From a checkpoint of a small mixture-of-experts model trained on Wikipedia.
Training: a variant of SOAP for the experts, 372M tokens, 11945 steps.
Below are experts of layer 16 (counted from 0) of a mixture-of-experts language model. Rows are named router (the router's row for the expert), gate (a neuron's input weights, with its number), up (a neuron's input weights, with its number), down (a neuron's output weights, with its number) and show model dimensions 200-239. Each number is 500 + 25 x the weight over its row's rms, rounded and kept within 0 to 999. Numbers have three digits each.
After each expert's rows: "raises" lists some tokens whose logits its average output raises strongly, later layers aside; "gets" lists some tokens that make up at least twice as much of what it gets as of all text. This comes from a sample of Wikipedia text that the model never trained on. Tokens count by the router's weight.

# expert 11
router:514528516513521477511505520493507495480510509527494504475515508522473478474475449503523498514475480446514499460489518511
gate0:516493469494530474467485519499442501533493471530479534508461476513508488496540498496518463571524508485454491474456494443
up0:488472521506542475479492549548494497487503445513518503478472493512504505490486477495524540491475499483497492460524492498
down0:465512510499500511487510524508546528523513518470515489513537520533460490508491473536553538481503483504529453492512453510
gate1:542490525511462488461489498490525516499545530488507472515476482512492482491482527529493488498541492485472490516520508514
up1:500530514491495515492460539466456452517494523481488470495476531486488457485516494486495485519475481497545548474449493536
down1:480522515474496487473534554515501507524477469450543466517480523479499485492491433522494533471534478532505480503490457505
gate2:540463497499516479524475512483519477486524533484494487517505502499510465499501461539531482476542514484461500498506481530
up2:480488507489524472499548527518479508495465483490545527497523497481476510471541539474442537518474451521503484536490543456
down2:474476493508475528481462501513505484493479471463500560534498488445516560505547500501476479514477460479510504468515488498
gate3:475507429508522476537478532518479479479511480526514448518508469507504450478504504477491515482484453491511518514459489508
up3:542500473546498525505521502528452520501521452499474524518557465479486458525484504482519505479455526470507503514473486518
down3:490499477490468526512521493536514492485538532486478507490475525520523472530489478493545473492445502456493499480479502506
gate4:484509474519537469512461524481476512509477513460494501517493501491492487507501477452518490467500493492483504499509473435
up4:478502440507509483494516505541509467515495474474488486484448488466505501503513493496486467499487479496460519467516470473
down4:452474520507497479487491478529500466504513520504453505504427498519545496530522463469504484515484534460501480527481510500
gate5:519470520508481479520534509488524459524498505528461461511494509525497522482514496491477463513542502517500498478495506478
up5:485496538463504448518505475489467483508540461507523485504501520495467508509502490474520491501480513523477533525454489475
down5:486509504492485496519474467463465490471507489507512476489488494476483493474520520477490490504463487478494503469505517504
gate6:473525520521578485444469488483505509515552500533473523522531476477516513525480509510525488523445485514471533527503501500
up6:484485472507488477451527500470557522544477485509501504511506499507514533518485521517462498511482524478505494510434513491
down6:481460488464510492508474523547440535474532545465500463534513497486509526492518512488498517515492519501515480506501460516
gate7:541495483512487517541507511505485511489481501515509482481502528501524488484496492481493460477516484517537481527468473501
up7:461517490459494475493481501504481533520532491451482468498507459476532502515485474489483536514499513534483548481492537461
down7:507504519478491499519481447481522512485467506528443540505515519445528520505508490513477491452475529502519447477482512521
gate8:460502499516518482441470495525491490494498502520492476497502509478540536479515490498513525510483499495475496480503480499
up8:490491504497512527467546478478426497513505526476500452468509481491523512486492495505475475489488476481510486540522489516
down8:513494460448533492495483473520478470525458504489465457524538529491460482515463455482496465452501552514546512504505497504
gate9:492525464525496479473534487523525528467486486499460508542487491497509466501493506550481515482492477495505455435494474520
up9:559465516495501495495455507476467458509512487496534503490528502488474500489453476461514467515494535521524535532490505470
down9:473510466562474502494523465519488517451473521495506542488498484554528506542543492475500558540499482478522473508513511512
gate10:485519476480513473520495506503500486516525494494529498521480511479512553503517492505471469457549550512548519494537496493
up10:475483458487475528489549519498546549538542530526488473476514534477549468456459509467524489540486501472475491474493499478
down10:490507495531483493500485444527495468497501484541504470487491466473528508508496453460487453500529499551475519507498473501
gate11:510481527556485505497503498483497448502454502512514512491518500540502488493502466453495482525512487460525514480479439543
up11:517451484486498500493497514549524469511481511466521468515461511553498471509472502485509516495491496546527488473546535483
down11:489508526523550479546508484505519508473477517433466521493462446482513550521489494498514511514514445516482524526515486492
gate12:477453497471470537494527531453548519523481550478480463457522478508491506521496484546483479501494501457503546498490480518
up12:526494530498435533518485494467466459561468501525482504510512484512468523504535516518475494506457512533479551503498541456
down12:520490474445523445468487485494482495479514481505451510448499523500525507499506542502501509499491491484489470507550548521
gate13:515519528492483464486542498446483537448497532489493520502547490461518465499501460504515502506499501492473490493511500481
up13:534516519472469479517516454485476551478511553495535487474512489477537488498485468480482518505549516533496507514481537478
down13:438484531554517488495448507499493551522535551507520513491507542523478469522484487490500499514504499521482488500516457503
gate14:509472523525445493495495519531472490504516517486448481523499498559518509480512494496486478468491485513502492552487485525
up14:563508530511481543512473543480464531486502485497521495503473471521507497504465470467469501495544474515500538530490498477
down14:521520500507480462522555500546491490477540500476491515505488499495492519483485528483478499502460512521493492477482513536
gate15:486496464515487484474533491490549515540535511517475481513519478494533509490517496487560492510493493494508453503449498526
up15:494512477509530503495545451479480586496576454463516498516496535504496501472470482509491501512546482538498528515500488460
down15:547491478508452539517469486519473462488500491501505481502491508459501515474486531499545519510516443520529526515490527480
gate16:526512507520471490494464482444514476510524527531498507514504557491512485492467492500521455513474472488492503488484462502
up16:526476458510518532514492488476518520496500502504496467470490559490481509467451467456508489492478520487480490495460447490
down16:494499512506460507473502507484478503489501551523501540484493542525508509539480519468515505472462510490504497446470510532
gate17:532514521478460522479505473498521521510513473535520494565496483513498517502473524480446491527541477525507496535524543473
up17:431499490469496460498542489508489492530467520480502504520463488451513534465494512528533444484481533451536469498544483522
down17:477530460491535499554438547475502485466503515460512454547539504493481505487497526485513486504532507533501511518477469543
gate18:492487522476470503486579561536513490499476477511475507483513465554482513519534442489495511531482477483513512495524520512
up18:524508497516479509475484497524475488524515543555512494485471493473507474519520497513557474480487492491463476473507479528
down18:532524436543547556505473493457507510507522481478480505493529532464518485474510523473493556498479450449474498481514499500
raises: "1", "2", "30"
gets: ".", " | ", "–", " |", ":", "0"

# expert 5
router:497504475554440507523491501526529501500489489519482511468485530490512521492464507534500453507551539457455479520528491475
gate0:504490478515485474493518485540512488502499484549507500506512538453516469473508458492511462494513482488480484520524495471
up0:484524496484472496511502492553494480473476490534493480524504516485524450505488461510482454513492505515503524520507537498
down0:530518477536465499506510510501476494502471563530530514536491476468478496463547484492506486509492538512469460509494486518
gate1:524491512484495462476482474524501493490516546517516479471470513526454499501520438514533493522456458496482505515495555563
up1:447507511507504555530507527497489540515507488454469499516498502492538489499512534493449492518498513512511441500559401513
down1:485495486500513473552497479509499494492514482479456493521466463469478527504505486517467513553516488481504470444508468520
gate2:484536519509510498484505498565537495470469519493515464519456543530488500470526475460506452464495498485529515477529482460
up2:490472516453502456550496484462460559510472515522476500490497487504478515525485524492499492513512506462483502500479498524
down2:551505476506444517461502485477519504484529522519496510527485505488505499492482505483510479516526525482526534457484533515
gate3:513497540526519455487495498494451503476493483567500496495479511512488486529509481499474481490493488503456547501490508476
up3:526515498533525460506541500485522480501511479504531513528518528476485485506503493489535508499432496563501547521520487506
down3:503482531489451490502498498524499526546459537544482492462516527520499463531495497527549509499492491459499447499479494499
gate4:488503499503522495491478480507463508521515514511483502448491499509519526465497472459475499511497485518498497475509549505
up4:474458485491490469505502522499540492505523496476550519476499495486463497545493517473465527522477473476479494541465473505
down4:463482491478523467504521465485505513478501492515527483507489480513514488505482503468526504530492480510493485526485482489
gate5:496479477464510506500538453489474522499535511532469519471499491485500500464495507502511513490499532469486501506509519473
up5:478503566533469506497495540539520481530486476486516504517480522533506492535483478514519492513473514528497511479473511510
down5:496499503520504469498477507475549544525525474509431479465490471490513551508506513510520521498461526486500488498521495516
gate6:510506542579503516508536534480495494524490529491541457535498500485504516496504491506541484518484500513466491503526500488
up6:537533497504487496509528531509523460494489541502526480507484495486503521494462508549528516483519519475472512523557509460
down6:480516430500495503506476517480532511478518480501481477462445464557504458486496512490505536541458535496520525503512462501
gate7:533497498495527478464556508518527474520492498555519506487494466505541510478513520530476506471548480490519513516529531482
up7:445458509529478512521499518506515514470480538478488468524522509500500496511463501501533480503459515448485479483518501511
down7:468495467525493524480508506458491530525519507492498481543525512508489484501455485484530519524486510497514504538495500522
gate8:482457503520557514470514489508490503468503497505496512524460523471498527487506467516503532503516571477502494492519456488
up8:475453495501520538492477478426494529457508464512515531541461490507508438507463527521498493531530538487495500525513461459
down8:482492518507491490494509529530503495476484518470485515486484466511505508541501476490477494483495513472517481434504475493
gate9:501481503454486518491508540476556573479499486555479489497500520479458469466537524526531541512455524491482514518504521516
up9:534460452496540488522529520496497519476516507470466505520515423493470481501525515497528517557492478550495483552490470504
down9:511443485474511490445496497492543470465488492487520484508500487470486476507504481492505517504454539527472508526510512485
gate10:459513478544526503482526486512479470506487480554473542501559531492496484485521466477499471484511555481450531515490524481
up10:495486475522510502474538493501500472502512535510516528539514470506520463490462528474521504502498529460522474475487511505
down10:503521532561503529458524532492446514497509454493547499518492532422501540518543496472486473537497501501506501499504494488
gate11:476515480509464516514498513527540482527513512475509473457505494543510489502535504478495511501486498496484488497486500533
up11:544512513477520494500496468523482506495461491517473541550507514475493501494470497539508481460516527485522506502516475483
down11:495506507457523509500488477496544469541429475498478525523502485505521478474506459443520485524472531542503523483520475525
gate12:529493507512527477471517520532467501496500487488487460505532468532513520513471463502516484444552473467487530520532474529
up12:469489488470507507525484469470530507514522498502500530468471489472476452506543534514510513523486498539492461475483546494
down12:478538520519512477517522527497506497527486469526526497489488502489461513545490498475504501487477509492490514479522495481
gate13:523520521504534514537419535533465500470452485518452494534485489497472487501509529519518557522485537529510520463477528486
up13:461544481494527547486518483476563444509508484516477491457455511500553496482458466495474450524437465523487524500504491519
down13:517503474553484478520451471496498490500492491545469521494515504503490485526507494516495558490508560484521485487472486486
gate14:516447487481538514519544522498496536443550530504482510486520483506485505519472498524531538515523513503496477516486480498
up14:497541488508455490505470494505504491518471528473521500516487477519519506491524531487532477461463468525495552492513535522
down14:510531508508517467515497454542539477485493525509551485480510494508539498498514490508496474500553541520481491472509475481
gate15:517508499523522523461483536476495476508458550499493482504503500521515496505523503476506523476512507484508465488473462483
up15:521508474535480498501503476486504492497497483499487481530539490487517493522506559467475490458488486497491519493498515504
down15:477544545503520476502523514525462516515516462483515492482492531473446494488498493516454491516461498517490507550486543486
gate16:468511482497493519461499483498473479506490537505511520462492489495530519478526502532487507486533524491523492488476475552
up16:492483493528508501560482521496492517540516512484529527488470478514494499543488534473582534501516472558490511512518502447
down16:523503451499500458473530475500488484518514494520473492510511510528484539467520504491487523492473521517518531520508510510
gate17:458484486510489472499545467482440537474478482492503503500496532494502502448469509515527492487495521477508513466490544482
up17:431505485482511520514543437503483545520465496511533546538505485511495520463482468509513514518514485474521531473479530461
down17:471491460521509500473480473514482501505481504495490463527520481478478481497510524484494477494478491518501449477512512488
gate18:535469496508509513477493465508472465516451523530527462482516445520472470506499545487481471491483494456502502519494529495
up18:526501498532482545474487492498475439532470513528518461485511490524524466525501529473471475494457462452472507534517554519
down18:461509485470491480499473471449488478494492517492493517453501473536492505442457509549508459486474490505488527492491525493
raises: "998", "000", "990", ".", "970", "980"
gets: "1", "2", "3", "4", "0", "5"

# expert 1
router:449450500517521508542493465467487472541475485499456483452498492486515507505496497511533543469490510501495531503515460533
gate0:472462542531491490465496484506498472479510522504474494493489478505493537472531513530501517551497528474553498504472517519
up0:524478530463484513535482545496488488491492538492473477501516515504513512523486490465509531473491526512474495506538493488
down0:521479486495536552483463543507490482466498503529472461464532461511471519507553485483500483496473489457450528479533498468
gate1:507516503510469449472491494510467495518488554520474503507515518520524459537500448486527496502514516526461498471547481492
up1:478491505466524547519492498482506532476550482519506514485519495506505508443461503508460511511489500448494497513473496482
down1:516506506519462547509489486457495475496496498507533501521482497481513481473463571498497510477506496452544480539474497495
gate2:510537471485536500522531509474472525487511563483495455532486487496508453475481509437502491557501463471540497491475465449
up2:474518475500502488526522492490491521477495526499516506493514469502499505508487466489488537501519493469528521517500511513
down2:490516456470533474515495553483509458444505475548515470497427488504495524487525528530465512473487509495463501488480487531
gate3:482502499467443507452510508498505482565513525494484474561511471502508525495452492484505480501509503453493528506503476535
up3:527500487484514439496501481532485455513482494547528462528529479536509497494507518503479473551524489492495488512541500484
down3:435496483491506483505496518503501495517542475542475519500523512516511519538544473521486505547510501513500484536537531504
gate4:492499516490554494499477474500523483478520478493485493505532524499499482517465487500528475512525474491466519539504502522
up4:483495537485502504506513503470498458509493492462476509478544518500478506522528493505502474526516473506484504525453509512
down4:489475438462502487504502509512547457523457449509499522519505473512485499479489545491522497496496519503483502510477525509
gate5:473501475484502500439474476526518469491518460571515448530468486450467505533524521508516492486483520499500511512497489544
up5:485483514532497474491473501483519539510519501461469499497515479490496505481487497537528508521465522526510467496506495481
down5:508497576518474520488513491487511504508489505492498520506528526521502494457490488496494511519508512516525543508526496467
gate6:497450452523500486512475486525528528512493483479513526499530514502487489470524504493501523481471510499540513494504471568
up6:571514542473512470501504452485487483474515504512503507535530507513469526495453500493520512450499435494501530449527544473
down6:475537524503470518434414484452500504509517509461500514514472484532499514517527546483514534504470517510528448472518524535
gate7:496557477479502477474497497519430513516480516550515470536535523494504490487500502484460482557490497517469508504540479471
up7:513480464520499511505513504503520524491504463523513433463462528517450551516522497517506502522519494489497505480472477534
down7:524512505495469520487479540506470527465492541550496522513542515461523505509504489494520486513499471495494536491507493554
gate8:469437526510492487510488518476514475469526503470456526497484430503473516495508529556487552478512542494516504498516498500
up8:541554492477477549465527475524472514503494485521479479488485578491491501467504482452536449494492457502473502501488479489
down8:512514506479492498485496486422510516497479473532462503490510470465493493508513515456464535475492470525528484506490492522
gate9:518475481502472496509482508469476479537480541446535494518521437531517493425451525477535517452497506469463500515509512497
up9:478474495521531513486504485511494493485506536475466505516537504510465445517521518519498489469494492530517502492519504498
down9:468488494497508484490453521507502507522536518536516489473477514485508471516520494513495497498482449504506509526524508504
gate10:508502529478512521544454546494487492485489476526476477531483491511482504540499492486482550527496518507529504521492525469
up10:520498504450518493512466542473472483507491492533469448511466510524525548492478519481519489501517511538511486549522524483
down10:566511496457474554549488516477473479507499517520471478491460492521503523494460514485524481513482518518472496521519520469
gate11:478481543511547478532478472551510485540515531482499478532523514448493542494499460523499512501489501506525512515534516526
up11:492495518505478454522474474519531481559513552508516483505493496489497520500469457537475480495504487506522467491532486483
down11:473491546487494519502502470518523503476508499437491508484466484506525479527478482514492500493519487460523539480525488480
gate12:523479482487511489536512467467473528500497521453448466468506482519519463468482503485500495485521518529529517452475527508
up12:453500533535466495515494525530563497515519466482510497506478549497485508537527520467485488505515500479459525553559505479
down12:515494528518479487491519539494533528495511486491484478502474516502500449510502497452462446509510519478509485513498483506
gate13:532531502501511517493498540515483520488484496508527506498485490474485521535527473497481531523569516500511520485515489511
up13:476490466509486526511550501533502502513484532503515498476463461479496508470477499498509546524501502502515493462493521464
down13:443526487520505504491450489518495490512517507509477535513529466480484492449501532489481456449471500442502485493471477484
gate14:497496537520516438506470490526481475531472510505497519484535463503446505472529511456513488485559499498475530515524509453
up14:518467533495541510499519480527489499480501500515517450512547483487498547462457492488481498480473499530502509495522509481
down14:520551522495512437446467491485504514471465527520504453496500520537502465478550464499491447506514507518526493512517512512
gate15:517491477534446561489485529496494514503513528537492435512540502543514475465472480491506472504462505502474489507472516479
up15:479474507497534508494490468508480489537475499500529457495503519523506504453445451501503485478498528470440533464496506480
down15:535500461511499516469480492493527496515491479517506519455510506463496502503493509514505495547461529549518498510498516478
gate16:525504469517482476510513532503523485542470495532470533501520500508525485478510532452487498526535527502498503539526489470
up16:455504529535532546435491476524501502479518481474462483515497550482513512500487527538495505459515495512511455488487487564
down16:535446477489448464523450536495493442537500480472492521481510492467502534514521534459492530516490508508493539487514486492
gate17:509519499516471534487479512506497534498503498515476528479542551500519517420486486485494511525482504523503508504476450529
up17:504506534490505505505543500507509534506541465557440519497498523474494509498461482464476521514521535527538482496498490483
down17:476512520508475542512484521513474487518498484494505490484458522505477496505499501510498531513463476487527526500462548485
gate18:465507530490484555491517470494528480524493494488511531507464488533483506491526479521501458489518495501515482497536513514
up18:495534502505484504495500488483495497527462493472483516500493503491517494474465481466497481493570547540485480488547466512
down18:487509526508503474528498502531480509507521467540497490491492466505472472502499471485465492486508489481463513524511485503
raises: "018", "022", "023", "017", "020", "019"
gets: "2", "1", "–", "| ", "- ", " to "

# expert 6
router:515491455494482513497529501543494538512495476516488459501514510454476509482478503497460510503506482481521508539484537543
gate0:486509483525550507510465495486505499523520479458474496485519487540476477505496497476487460476488478473505500489480484521
up0:521519545490461533460499470494505462509534506495523503531505480457487485525497467546446486487497505491489539479474502516
down0:496504495497494495496562501487536481528539448473512512556521505466534530521515495496518512482534508534477530510542501502
gate1:519501510504461485522520542492462497576531470445513513472538505501472483531512469502535512498484483511471478548546485512
up1:461524465525549511514450476444516494454492554520493466493489523463514481486486545514490491506545537494515508457470511501
down1:530467518550474492499536477491469506535503479475515489512455497487517532505519516486530459498500498526495506513511509521
gate2:489521476505510482524493515528465507500516485509474536492478514491491521489520501437469516550517509520451518495525518541
up2:520513518489521521476471490473514501524519485505512490472463469506540518543515492506527494475420489513491449497494493451
down2:521528470465550525533532484469535521439483506521507529518514519475470529526464520516501521474517463484528504511456528500
gate3:501512499489517495472510489471512471496517463521465469504486498558464494540516506551507478491510506492500476495469446443
up3:488472503490472476498542530487504487499513497493528532512506523498532498483543464471531526512469521531513493500514501497
down3:543486496483454491493497481472534443457486513541494519514473482477502488485504551518464491501534485517489495483529488478
gate4:529505488499512439483495475526481511487460486499501485468518497491488495506482503509442516485509518479517562489499512481
up4:555508495491531507478498494490451478518523514512496511499529516517477489529472564513472495508514492482499496497471548567
down4:532510529469531490502470504428483510491486489483497487552511529475487517490453495502514474535469495479523505506503480546
gate5:490510485533491503471486529489505513520533513500517478478454476511506490518477492456477482501531447496534475525538538517
up5:520467471463525468461515487482528488489492461509496529492511481486475495472507503490468463509485509461458460497490494489
down5:494497456461517479526528496515545565438475506496538495488541524512520519447484512468513527514501551456463536515512477480
gate6:454498484450553484501504502499495465498482484484491507501503459496518517513436505509510473481499511505514530521512543465
up6:558480539495486459513510472501499485490462510485442534526490475537492507534511470481471490519486544518491477479507502482
down6:533493547516544479502544516554490521483538510443492479502529537548531514488520523526494494507481470485494565502517520506
gate7:518521472526499458516505530479469514468468510540500468511498485496457529509508546474483452504479505542478484465533508505
up7:481489511507507435477453532490459521510489537445519503506503507477520463507552514500487517463522493547512516469483524447
down7:521456469503455478477475478546517481478485511518490503522534546525509493491503498516510462504519519507466528472549532514
gate8:500480514478501502455539530550527500478481489502533468492481505517526520499517502528495500503487553549465519499476477499
up8:547477499463490462519476509500548500498532522471504497509512488487488517525502477487495525449476583547504511493473522506
down8:489479509574436495469500533514504521463528473494492497501519457479495514509510466493490530520480519472492514546532514477
gate9:487490512523522435490543527507477453483532504506490522507478528506511508497492500482476541499536478469549490530520517526
up9:458526501552542509558496524503494500498545478507522501539509542493499557478501483484521490446509501529508516510498492507
down9:513569468537498498489461478489524498510501547493497487548515530510497487533488475500494512458538521479468501516532478525
gate10:552500508528462541476483506521491530505543489500498486543498528484470562513574523509504490516471512467514493496493454492
up10:509478479503540505530516515552486499482457503527532489516484504493497498475484490508448514524476487532478452520519501519
down10:457499563523532508515541452506503525570500549492536518485479475511500518535499506541531478489511498493465504508533495513
gate11:502507464495507509459501525493441502489525523502460486433474505524506501537472488480531489485521542509507562485471483505
up11:486468504497479485510509430484515470458528492495524511516484487463452513468486541513483475501481495511514525477529521459
down11:498466505516484461483505526489526537495543491545473521542489495482527493530529514475474496543469522516489478487468518507
gate12:506468427506498538509542536530502519504514490485465478577502542493528565491504500489550463467498485468521490489490544519
up12:479515473502523509456460484490491500512517454499476506530488527525528497535516485501489509532526473534485493479433498516
down12:513516458486526536506553515497521496489510475475507483520480507465523545525522556531498492489533503541474526542528469521
gate13:480507515462542529475483508462516506496500454470504508472494483482522500506525474482522496461487533493456534455524519483
up13:507487507548476485477512470540474487479507493540521504514501500544501533500495519545485496530503508491525470558458504486
down13:481481441528520518508460490487498509470529548535499517488509520513491482542490504460531494509445476485494475507515495517
gate14:503474517487491479527483489479517502506472525548514448483523511508517538501499482487491516486475479521474526489470530487
up14:489492529536523501484494524461502442517509516482510537492471446496504524547444465488456508482496503472506509502473467484
down14:517484471467479517451479472526529492514513521516485540461504500476490487533462497494548468556532568497480442482472464501
gate15:503477502458484498476539499493461475481534492518484483496474490506524446486522516471475461518517508496485526503486557499
up15:498528488489515500481493469494458535489490532510502517530517493482535476507527446469449521537516498501467492504527472470
down15:429487501494520521453525501509521501494481495514493509465479514523472509519515495475498508526555471525494526448527538505
gate16:496509495484485432440511496500452530504543499447491490508537485535532472511462534437507497460513514462529498502527494451
up16:507501499503496513513495485504553500486505507520504519494471492502456543519582484522484506509484455506494499480472503546
down16:485509515437504500504538464490542536510485535525507437529474552563541478472486445518475521506499465518522502483497473515
gate17:494506505474451481451541471483524523493483536523512502497544499504520481534509475507520492475486473535497541506500475526
up17:477484476507493463485508494491488525499509471469502475475470504530510450548472498477490516497498494485518464539480432528
down17:503485485502513517499502535529477506496477532492517506512535481484499506502455524504514476509506488473486508497509527506
gate18:524512515460475438483543485524495564497512467496504461461481491479531467497501478445504542494537511527490479493480472496
up18:516529521526517498481520549455507532491478529522544497525513516531507478497499492525538554489508493481493510527494532495
down18:536501496491474519467499496482528501509479543474502489543544485488519492452496534538519505497498526516514512553521545527
raises: "2", "5", "1", "13", "15", "3"
gets: " | ", " ", "| ", "\n", ", ", "; "

# expert 12
router:485516475472454489501460505541502523487492490476537502474492534516490508536502502525468485539470470499493479525507491488
gate0:519511483485493459475492499534517507478542547471511495489536552499508472514506483465518487480501559512473485500458507512
up0:492498508496504520494472504524475498509542442489526469523496455512510526504549498501459508502519517504512497501567490513
down0:537524470529522507498543489409498482478509521503489529497527475486513463499567523469492566494491496480509519477525488497
gate1:518537521531530490478521501455435513484523534507520508469508488523470493535476522494535500474450495524471526530507519537
up1:469514539492444481483492477513491513495523485515493456505487455478476525539527441521460520508479499513505510510507551469
down1:472561520566506460495511503511489518508543489463452519506489454524488494538488491488507504494515470481487483456497480524
gate2:508539497509475516468511497512469487466436513520536541498509498494514520494477492482509520487529492469522482512492483497
up2:517462455471468478483535493466494463472501510461523499486533498531525489485507507502494459541499525527511484512495502494
down2:499465539524542471526488544514495503519519510530495505485478469453490522501521486516540506517473545482511494492507517471
gate3:508481526534498523483518488491475499518498490522480540540515466523495506465507492477469489519506492493485496473542478558
up3:528516507506505487516490514501491514463482509492483498489467517492502480500493524492490524506453527492490496469503516471
down3:498466539472498485491496463477499503503464489513505500444493532533473540487533514532496485492516495495510487495497477517
gate4:491523480488498500440517506492534510464513529473539486537527515495500474507514549471501461506529493520520494489453510524
up4:473514529487511514542500450496494479565476474530491509484487502502475530486499482518493518489489510493440527514557510475
down4:495536534502514512524563507484509472469492495488465531456498461514512483505468489481516519509496483490489483531476518504
gate5:488542464525506482488514518562491485509478522533528464524480483508523496532515508473482536503492475520493492490497502506
up5:494489460500485462490516520500480544494504508474508469512495539542528494515482526468514492456471529451537504564485460481
down5:550519529563529479484529483482501506530492492522516497521474515538537506498456459504516524519501511511500528486471487465
gate6:489453490532500528481519496528474542485517542511514490476505534510512504458537503527487477513468482447499487521473514501
up6:530427479513492508528538540531466532475499488489498543490479466486420567475494479467477492516516548461485475494493475480
down6:488465476530483505530511508504501526476496491484514529538525494462504484475470557490534504446505566508479464539484478506
gate7:526489498509559459474467512484477496511492509502518480520513520500490498493480500498480546474469516490496535507495507451
up7:452537496503453556514522481550527488484499502534507482483497472507473479511512533522528453520555456510503489483522500558
down7:494491487499509504506455505483518524530498492474472524531472493496491532561521492465503466466527468503481511522504506547
gate8:465492444501487484516469493465490476500530515488538504514508519507527501494505480461490492548518476448518500536456523459
up8:495527474501519545518516492502526506491551526511529541511543497519533502508514487482519534539480460511493480531490491462
down8:488465526531553479510518501537494486503500518484508536509483540489530505511533461501511511514517513469514525480512474491
gate9:498515499491513515489500515502485502509494523463467495529513518514520529522488478504512462488514513518511500496469521507
up9:521509464504547494472515516516495494476499503491487474523513533533512538526475499483485475479497537543501501532451511528
down9:514504511501504514493504527519458539515451492526500474509492523491518536492504479508483486518503498526477526515503506495
gate10:517481496528465521494495485487510542490422504519508478470500544529483504501477561477511523489535508504524490467512486474
up10:490440513487478518507470458538508470532465449544517513494467483507501499510523497506510503533537464496541490509505540505
down10:502453474501522507535500502516521465538484446470503505505530526440491521524475490478504556500456527527551519519517471528
gate11:498491483475504489498481512509501509511533511518502498475471504518535495530534489479511557496495506485537468506504474473
up11:541535513493488491529521488494525517493480517493459492500475541533522460486504536475500490492505520496497509478507534532
down11:501488519496477499498490510524523520459545509509497463429455464524509473533506520553486530528481558496459494493484507497
gate12:508488499504495491517527511497502518471504513495528503507496474477507482504519478485508515515479555522527483497519447496
up12:491507495507469471473482494473476513506518508492524542474459490489504480463500504523484500491508499466563497495502419508
down12:507508556457490482512490470517514515509501489493488520507488498494519475506485450448475483504510493554487527485510510509
gate13:510474487517467497514512493489504458508501492512501495468503508495498511497526473500542503487483492522490508512528465480
up13:486504491550490516492482488490499485464509489483475514515504475470527480465491481508443500456485524519494486498506516501
down13:488492458519511474541495462485501467563453532518505456447485507477522481509492530486494496494495489482486470482492438496
gate14:472460484566508499508490518494489468526488494518495508520504509509567496475559527496485500540514492479495488533560516495
up14:489479464511543474524537559490502469510517496490525472529513482498530541477509466508455509511516515485534457541548462522
down14:496507486559522492508518535517507480494536508525494498471540524486521532512515486456478532488507521452530533504506508537
gate15:497525472467482537492526458530484478477502516499486506517476504524504484522530497484519475491493505515467440460456508484
up15:529517479476501530494523478573471471453510512537513504522494506469488502467541520485493495552482494491453448468473488465
down15:529484473532513534504537503477496485470497504494478564487507501472500465500525525535517498462483480513512530506495461508
gate16:487482520494520549490505533539465502462494509515503482513476531513501499545514476538427517489449480491495517485534486472
up16:492492527493506506522482495513487516499468542480497553525473505499503519504469487496488498524492512539502489516524465482
down16:520474515468487482498479521493544505489464527510536513480511465529466512477527532463536517518522503486508510467521517544
gate17:511513496522470563510476481488509483489477496517514503536479496536485501482493520521506477487445530516483482449489471473
up17:508468498474491490550491489517502487502478500485496544518443504473450481494502543458469491503514469524473486469477529443
down17:496493500514503505555487467540478501468500531495520501504507476454515481515505462491526509505527482469485523539475494518
gate18:511506492488536471534526487470502481477475490480524492500506480486527455515494468471494518569490545476506562481533494505
up18:493500504494501499499515455506468521542468513498537493456524502457495533491517529507494503499513536524536536506483528511
down18:472504516518492504496532477473491487465501480495473519481467498466508534480530479456504503513467492557491487479508514480
raises: "-", "T", "- The", "K", "M", "The"
gets: "\n", "\n\n", ".", "==", " ==", "s."